config = dict(
    num_hidden_layers=12,
    hidden_size=384,
    n_experts=48,
    experts_per_token=8,
    d_expert=32,
    d_shared_expert=128,
    hidden_act='swiglu',
    moe_layers=[0, 1, 2, 3, 4, 5, 6, 7, 8, 9, 10, 11],
    router_score='softmax',
    normalize_top_k=True,
    routed_scale=2.5,
    balance_loss=0.0164,
    balance_bias=False,
    router_noise=0.1,
    init_std_router=0.0161,
    lr_router=0.000372,
    num_attention_heads=3,
    num_key_value_heads=1,
    head_dim=64,
    vocab_size=32768,
    norm='rmsnorm',
    norm_place='pre',
    norm_eps=1e-05,
    positions='rope',
    rope_theta=100000.0,
    rope_fraction=1.0,
    qk_norm=False,
    attn_scale=0.125,
    tie_word_embeddings=True,
    parallel_block=False,
    init='normal',
    init_std_qkv=0.0229,
    init_std_o=0.00468,
    init_std_up=0.0229,
    init_std_down=0.00468,
    optimizer='adamw',
    learning_rate=0.00132,
    lr_mult_up=0.88,
    beta1=0.9,
    beta2=0.95,
    lr_head=0.00714,
    max_grad_norm=1.0,
    warmup_steps=225,
    schedule='wsd',
    decay_fraction=0.739,
    decay_shape='cos',
    final_lr_fraction=0.0,
    batch_tokens=65536,
    max_seq_len=512,
    doc_mask=True,
    train_tokens=347000000,
    max_steps=5295,
    dataset='wikipedia_en',
)
Below are experts of layer 9 (counted from 0) of a mixture-of-experts language model. Rows are named router (the router's row for the expert), down (a neuron's output weights, with its number) and show model dimensions 256-383. Each number is 500 + 50 x the weight over its row's rms, rounded and kept within 0 to 999. Numbers have three digits each.
After each expert's rows: "raises" lists some tokens whose logits its average output raises strongly, later layers aside. This comes from a sample of Wikipedia text that the model never trained on.

# expert 15
router:558512507542509558453546456473427432482442495505503518520448511518524445562534507553554497522484608486416577504451506411465504515484465502490541410559556552461423458557526459509387497388514543540523469469399502429598470420508488592440448538463542557441536471509493441503533553519612535511506483561511394468487473459455573485537416513339429510484572480454516429488552470491497489487637
down0:561508541547533524555518460575524543487466628526533535505429406591467553434453432502416474615486486508445470438422416480501558550511459499425433539473512603543538451519482448562451461511478432535545499480489518480410509546461549467562535439513560482442565518482460479478589562443540482473525535515477538547541516511506598461472491499508432519458554487454443448497520474450506565538547
raises: " of", ",", ".\n\n", ".", " |", " and"

# expert 28
router:463449506555544446384458493478442523454539587571440566533472493600521485539546461437501454519511500425501517517447549548416492543443477548465480458481482496455540522565399425475451529522425563387493584513512562465534482561476506499521532513569494593549564533521443444479503528425465509418370530449484573448509458471554508490552520491482506538583575521429609478487596530484498528510519
down0:449480583520453564539575454490518593615430522523486584536435490595519561573525535509480432506533445503535576513446577520499519531441464462402507498494445481459496425519586461544493520455517427370477422571412514579511514472502409473485419479505474550539526514493524499464555424515387457385546473457479540430484528512518432450524465473441545482476520557394549413469543491571573511555563
raises: ":", " and", ",", ";", ".", " only"

# expert 31
router:503548492399419461547572452505489496560480496444606568517503513430526445466567495460514472598545464556493571469485522468533482519449534441490513429487511449443541486516541509525499419412456520540491440504480455596489502574584490498483528489587512541498521588449591474485485462529427492543555510508552487488506489524533594543533447598537585438580507471447455525463525571539599508437472
down0:469447517423434465511493559520426473512519482503486447567528577499507478546489437451473457602497520612480414462571473448468564492484550603555468594469488529522465458556471495407449585550502439424520510553521607503476425442444500584588426531473503439443462579533558464485539453473496482516486636420515447507543461479543426487528445508422458531474487496528458578537378571478513439570446
raises: ".", ",", " in", ":", ".\n\n", " on"

# expert 24
router:456654587449493502550516513487422440531564428548485537505526540376481557506506494541420480514496479456403557450441451501566488555545519480506575580462492457466517527505532470559496495482530558421511443450535545532506437603577493490503458575544501480479546448511540582441481488472477503488456380534509398604466488433565506421445567556492535439485443549389503559537508504593507471497488
down0:569467500489542617507554457575569516433463588508451451524443421490461448533543499479498600448482528474439535451472511651511459490593561516520460555522452516550633466458501473499557508550530588482498466370531569486477483513553579495522519492512447511421558460457541571506505446576455516475496583579505493410555542424430557463475476544450560564414456510609508531481512466528472564516541
raises: " ", ",", " a", " the", " in", " and"

# expert 43
router:468591521550502459469544515476533447495520445472582524406534548485559467483476486491524479544480508466499580506499481407543519553477523591573487550364476523487558492483461521518509459479471483542550464475542461516406473576524419478494448579494503484486552552456534549459442516495343435475531460523411507466553432452510471505563464604431488512493459546461472492505512559430468495428527
down0:542477464364524491474478552546517474507512518506571508532432466402494532507432498490475543452431511548534530522524473481545402522472440526535536494524629430520387498473534494497565485538495505456508510503577554441555558498435455424419494419508488601520508488460600490612482443549457427515578407504452492490531459587401402468464524449468454449485419528477513509504402513549450572494472
raises: ",", " in", " and", " on", " as", " with"

# expert 17
router:496473466434495536540512507513517564531465427430508458470572441424592427469471542427517481462446481591439498430413479502535488449569543420424385465464488466551528615496535505559513496513441487515548535524485504483520478480533555493428542509538471528499455527452486505595530422538462488508578510469495571448435426580500611519541534606467466444588501522520571603579450458472456508463593
down0:432592524434519478490437498535518496475540603428480579552510438514552474517520437517472528438458494564514549521520561496428450587420523477506504489578461435546460495445573529546626478535427438450533487552583475614447497480533533519454481475554471482441494433475590520582544536461500467508530570561480552510550472482430511418542565548506552435522454520595512480410548472515481595587423
raises: ".", ".\n\n", ":", "-", " to", "born"

# expert 14
router:468438480574553493403516478547511496453436451515529521473466503469482461566554479596471543463519491459550530510559569432470452545444503505412504573551549536517550492484501470505482531548438434462486559577572541580506507503557579489605576524526513565494478452479457498501522492486500518483589585529445544524508488522590449493498437483510519532526409507547545450505570493532495585518445
down0:548476418465491520563457459425550538502487402525507549430538451469537547472609478414513489607489441447513451552541418438510506590495458444504571512399492484494588439447552521440551539518494437518508530533485461501452488492522491378488411465453527524500502453529472493525577440480492479488475527536489468522443470494484516418446499551556434475599468434545471504511556605486424421455425
raises: " mark", " point", " record"

# expert 10
router:541453450518445567548494496482507476590508551551495524582508434516528518528496388457584481425486464594462444494371449450463527481485500529525456444459461466394450495516551579524517505463545512590519485483526487462599491451457483393514574465490539538534482422564513499492550506492467556441546499503486485567469518448427564418406443539478505531537572468544389526495472485519438566467504
down0:566403497466475498650590377571571500456556356456472535493510492561510513453559510438509450511505540494386587508576480458565577460512507553451358401436505551487550481474561501525500510493544394485543566551451501596463507473522513455487422577477408470445473491519525415504465479520464494531567459593501561588539517478465469562530508486449601615564492529502546451598612454457442519473458
raises: "2", "1", "4", "3", "5", "8"

# expert 9
router:507566465415530442504520526509562472550451535569427509486463549467440526547489474472522524462582527518483499498512484508524525452536504530558514510513358557490530463551484606504526513563428425463569539443457501504565531511516531541623503542527490431446464561516552466516441470449541518508483490465565489424516503444531455540491411428439490544508413517417501544529518562537466467538454
down0:531517514589627505415511536565478499455490522481523467447539533435439480534508476473504469534501464593505521433454430454490482481388457468402478586548470567442529491489540587542473475527369437586491616519553517569530494440485488428398403582444376466561472513543523521536538504504489465475520509485463599531418487553519491485473553526408484583544473478444434466558477467516533532334536
raises: "os", "ots", "ch"

# expert 23
router:532591498500475481600508526481470528447523430456492513477521374559476459573542565400510530467450538486475450473513590514436462371539474426508433404478536429445445505423553503421537485436542569495513410546434479391516601453526505575505558475561493391485420512490504486488556540562548534586501495577450502538574503568514531540493466582522496443506510551505461477444459524465496483538507
down0:513482539504510487497529497576475400495547441453484552407491513462452486510542479396583416522539555416562557485488558558453493430487543483515505552542498452494472587546532526521542468571501580486486549434573449469510476492413518448435447528503417499518444442478541506571527577493487514516482524519459533480464395441513528472525537523482549528558503558593560420411532453426494421477478
raises: " ", " (", " \""

# expert 45
router:469481424486542423468481516484419537419597450558529542551526543506503522436487462507473458558486392458567570434554472454544496552428467609490608575473477560491496396523542545558499456538485480493437513519557513522412472507494542520554446494518436478529542513605494516496545480579557528496530448440538449553570467468461482508460443512549505550478420420469461444507521525477455486532431
down0:428448454505521546547547428459528555598626566573466465553493468414439469439574488562498475453605525503528565614511479495452516467424523497495499465516657489490443570589559536507399471473425545514611537522485496452503507440488505530517567530391455447557438460525492409523526500512454498462428487478512424491569552484484484549454454466546500594489429481586551480463556480487465480479574
raises: " by", " in", " |", " and", ".", " for"

# expert 20
router:573404521542519438404429557494478555517458517522433424519473469464485549554476514512456497427526533473574466506496480504431489516533500479503429490479412524510512621512426524520448478537525559508448577559431514574572420525568521528537503486535552466590454420538431426563463475485486555485459582488401457583512523467425547547497547491462534602470545464507585379533575522451430447558559
down0:450580453501487509505457484540521571413500443432534547431425473444456500466471517506510451487461594483456519567523456520499573475526470549522479468485449464497484574527521564529486493410579513549537543469520519394327554454415513514476455472603499415522442449567570496517565548508592510548566502550463490519490427519485436530506501516454465551535495548569419580454457434524559600482463
raises: " to", " with", " from", " as", " under", " on"

# expert 7
router:475421423489501493566471490493573448545503519484445526442557431601547485518468472433491474563493430535548393501567484569520484485477511539453468571442583517458529527522571580463483533490465510512472511507492470466503542497458424479475545548477489496466492570521439589452405553539484539451525513559599553534472552513462546475423534545560545522465504518665384484487436526543420477525458
down0:514473473482498433509471548516526476465479535539571498497514583487456475515441472522415509478435530466521593470472477430464577462384413501517483478436556583447488565567490512445454358506516410547529530432576522602548395603504557568494436444457355538493504426480541422605571389518525634486560502473628528491459421546483547438523521560475531522592558535506518416507614497553379506437464
raises: "==", "In", "===", "The", "====", "As"

# expert 21
router:525526461498475452394444574523453475482451448480467523499453529486468507628476453553458462498487513447476515510547428506482524485540512549553437526524458587563473570528411518471485587563476509437558465508510489493513456477470430594536559557455523529555540432491439450533434471421494490431547483494502508467528475454530547566533399474406445628426488543516571432508575487526513512438563
down0:522614504481523539519483500522500503536412531435441450497445514496515506446508518479493419492460517570533498492471475447505533594467499466475453533525456577480499489475489575436523532469549526446447440427397498552534525556452399576460557464447491451438542431536431521410543568420561495519445421553446562490462523507515540480446465446401441495536545522489505547460517448500464480523601
raises: ",", ".\n\n", ":", " on", ".", " for"

# expert 5
router:469469530415427478419531478522472504508523439567517478529505517454432526566504441504517454492473422543406416442433506545506480466558437510475485598473476475597504481546452520531523590541469488514589573429524523560436502510475560517560444495486482524549471495522498559503523432423429375569517449476606429351530447382459451478557472452453578446488485567474500505548520496532518416582502
down0:462447507391567505483502400474499526578542517460448578513444474541474513496389532512514508520509441612565550538481511562566427438590499435475562630558527572413480521516432413509518386506490541545397500489549540480515438560501560400526525567515498326527463502506473460510532524481545596505594632375528399475442485456455511520514517512542555518485484526406590483434446557562458473447456
raises: "ators", "ator", "field"

# expert 22
router:506548507438505477532518506511492535471584529493568518376424545527490430428505531588550587512431483510504418433422480557508493433519536517550544454535510497423470409507476487567552451425494474543542456495422517477468440511536441520540459469458489528415571524513508521478583600574467510508521403596489572584513482431450463437498502486536449521528546502473455519493440481601623533514475
down0:499547624490403575452531523546571499559544525511497448401532515440516563509429464482486502572442474526449577536535455594578390521503446508543499467521569466523594562483544474527439458487579539455595518471503512519530469541444492461457494512531473564442580437543547492526418501509530478563422481580498523460594485518507529519457494485502556442588423607490522617423544488471624513482471
raises: ".", " which", " \"", " "

# expert 13
router:460507583505509470424507541569492515463531516543463462487556523471515496467503453453417459562516475486565567504442545515567524486480428508530484522517463488503535499487481456387484516380580423511539458605484528435441454472576484455483574490513449523507525530464514431391516476487513485535513488438473560450579472452424480561477491578499623459448564486540463391622535558527485470577485
down0:543557451518453576433479541528555519474537459425442547500452532491544458509660538478445466516529517445569575452500584553489461439487465474583519552506560545513528515532542509453461544481507424557434515542494519536462421511527505456424526530475418522499529414495510497421406452598491467595516524532535480491500513418503469503487473462543424463514429507589413444502528567504438564580489
raises: "er", "ing", "one", "os"

# expert 35
router:563434487477551599487457503538535549507473580505523500461495501504556554508510506537556416518491536480430487540403501556465580527506538414467493420579458582528418550518501555466517519494446426466464485565458523551459454499541422521544430507486452531565476511545422447537494554498521581468447498452452610537472568508459513449404446564463462554536536469466561443521628534495559548462565
down0:493579427532535613601452534457501520539490482546429485499568569501513425516510442527510445417444396568569575559534532451486381559465500455568408457472545581518463542507523476573432546493481486556487461517535436575513467521482490452520474421468488548552564512446473387452482557496488522394492529522492637512517505500473512455569477550460505477426527452507464472517584460470405520505505
raises: " from", " at", " in", " after", " for", " along"

# expert 42
router:470480464479476530549553542465624458526476584381470430516515449410565457481504624550509582508468513522491421468438500584465545494519580476463484528535523407462504571432471472565594558511503486535464534491497471419567542495489457467415477454453452421428481522543474576475414556547474526555478533606532542461449613494496626462404541508543437441460452481554507415527509436488442459503503
down0:461510527544497568508515436542541503398506462410534542466517475513519470598550459435463516537478573523570503479397427452586504473488492521563457483421512475585422516428523448514497485451462527441385451461479515524491579532443502460565436521535467384466466552547591592523413483388517528541457555430467579544545496493457473536596440539496406483535443513505528541574484500569506590507465
raises: "10", "de", "12"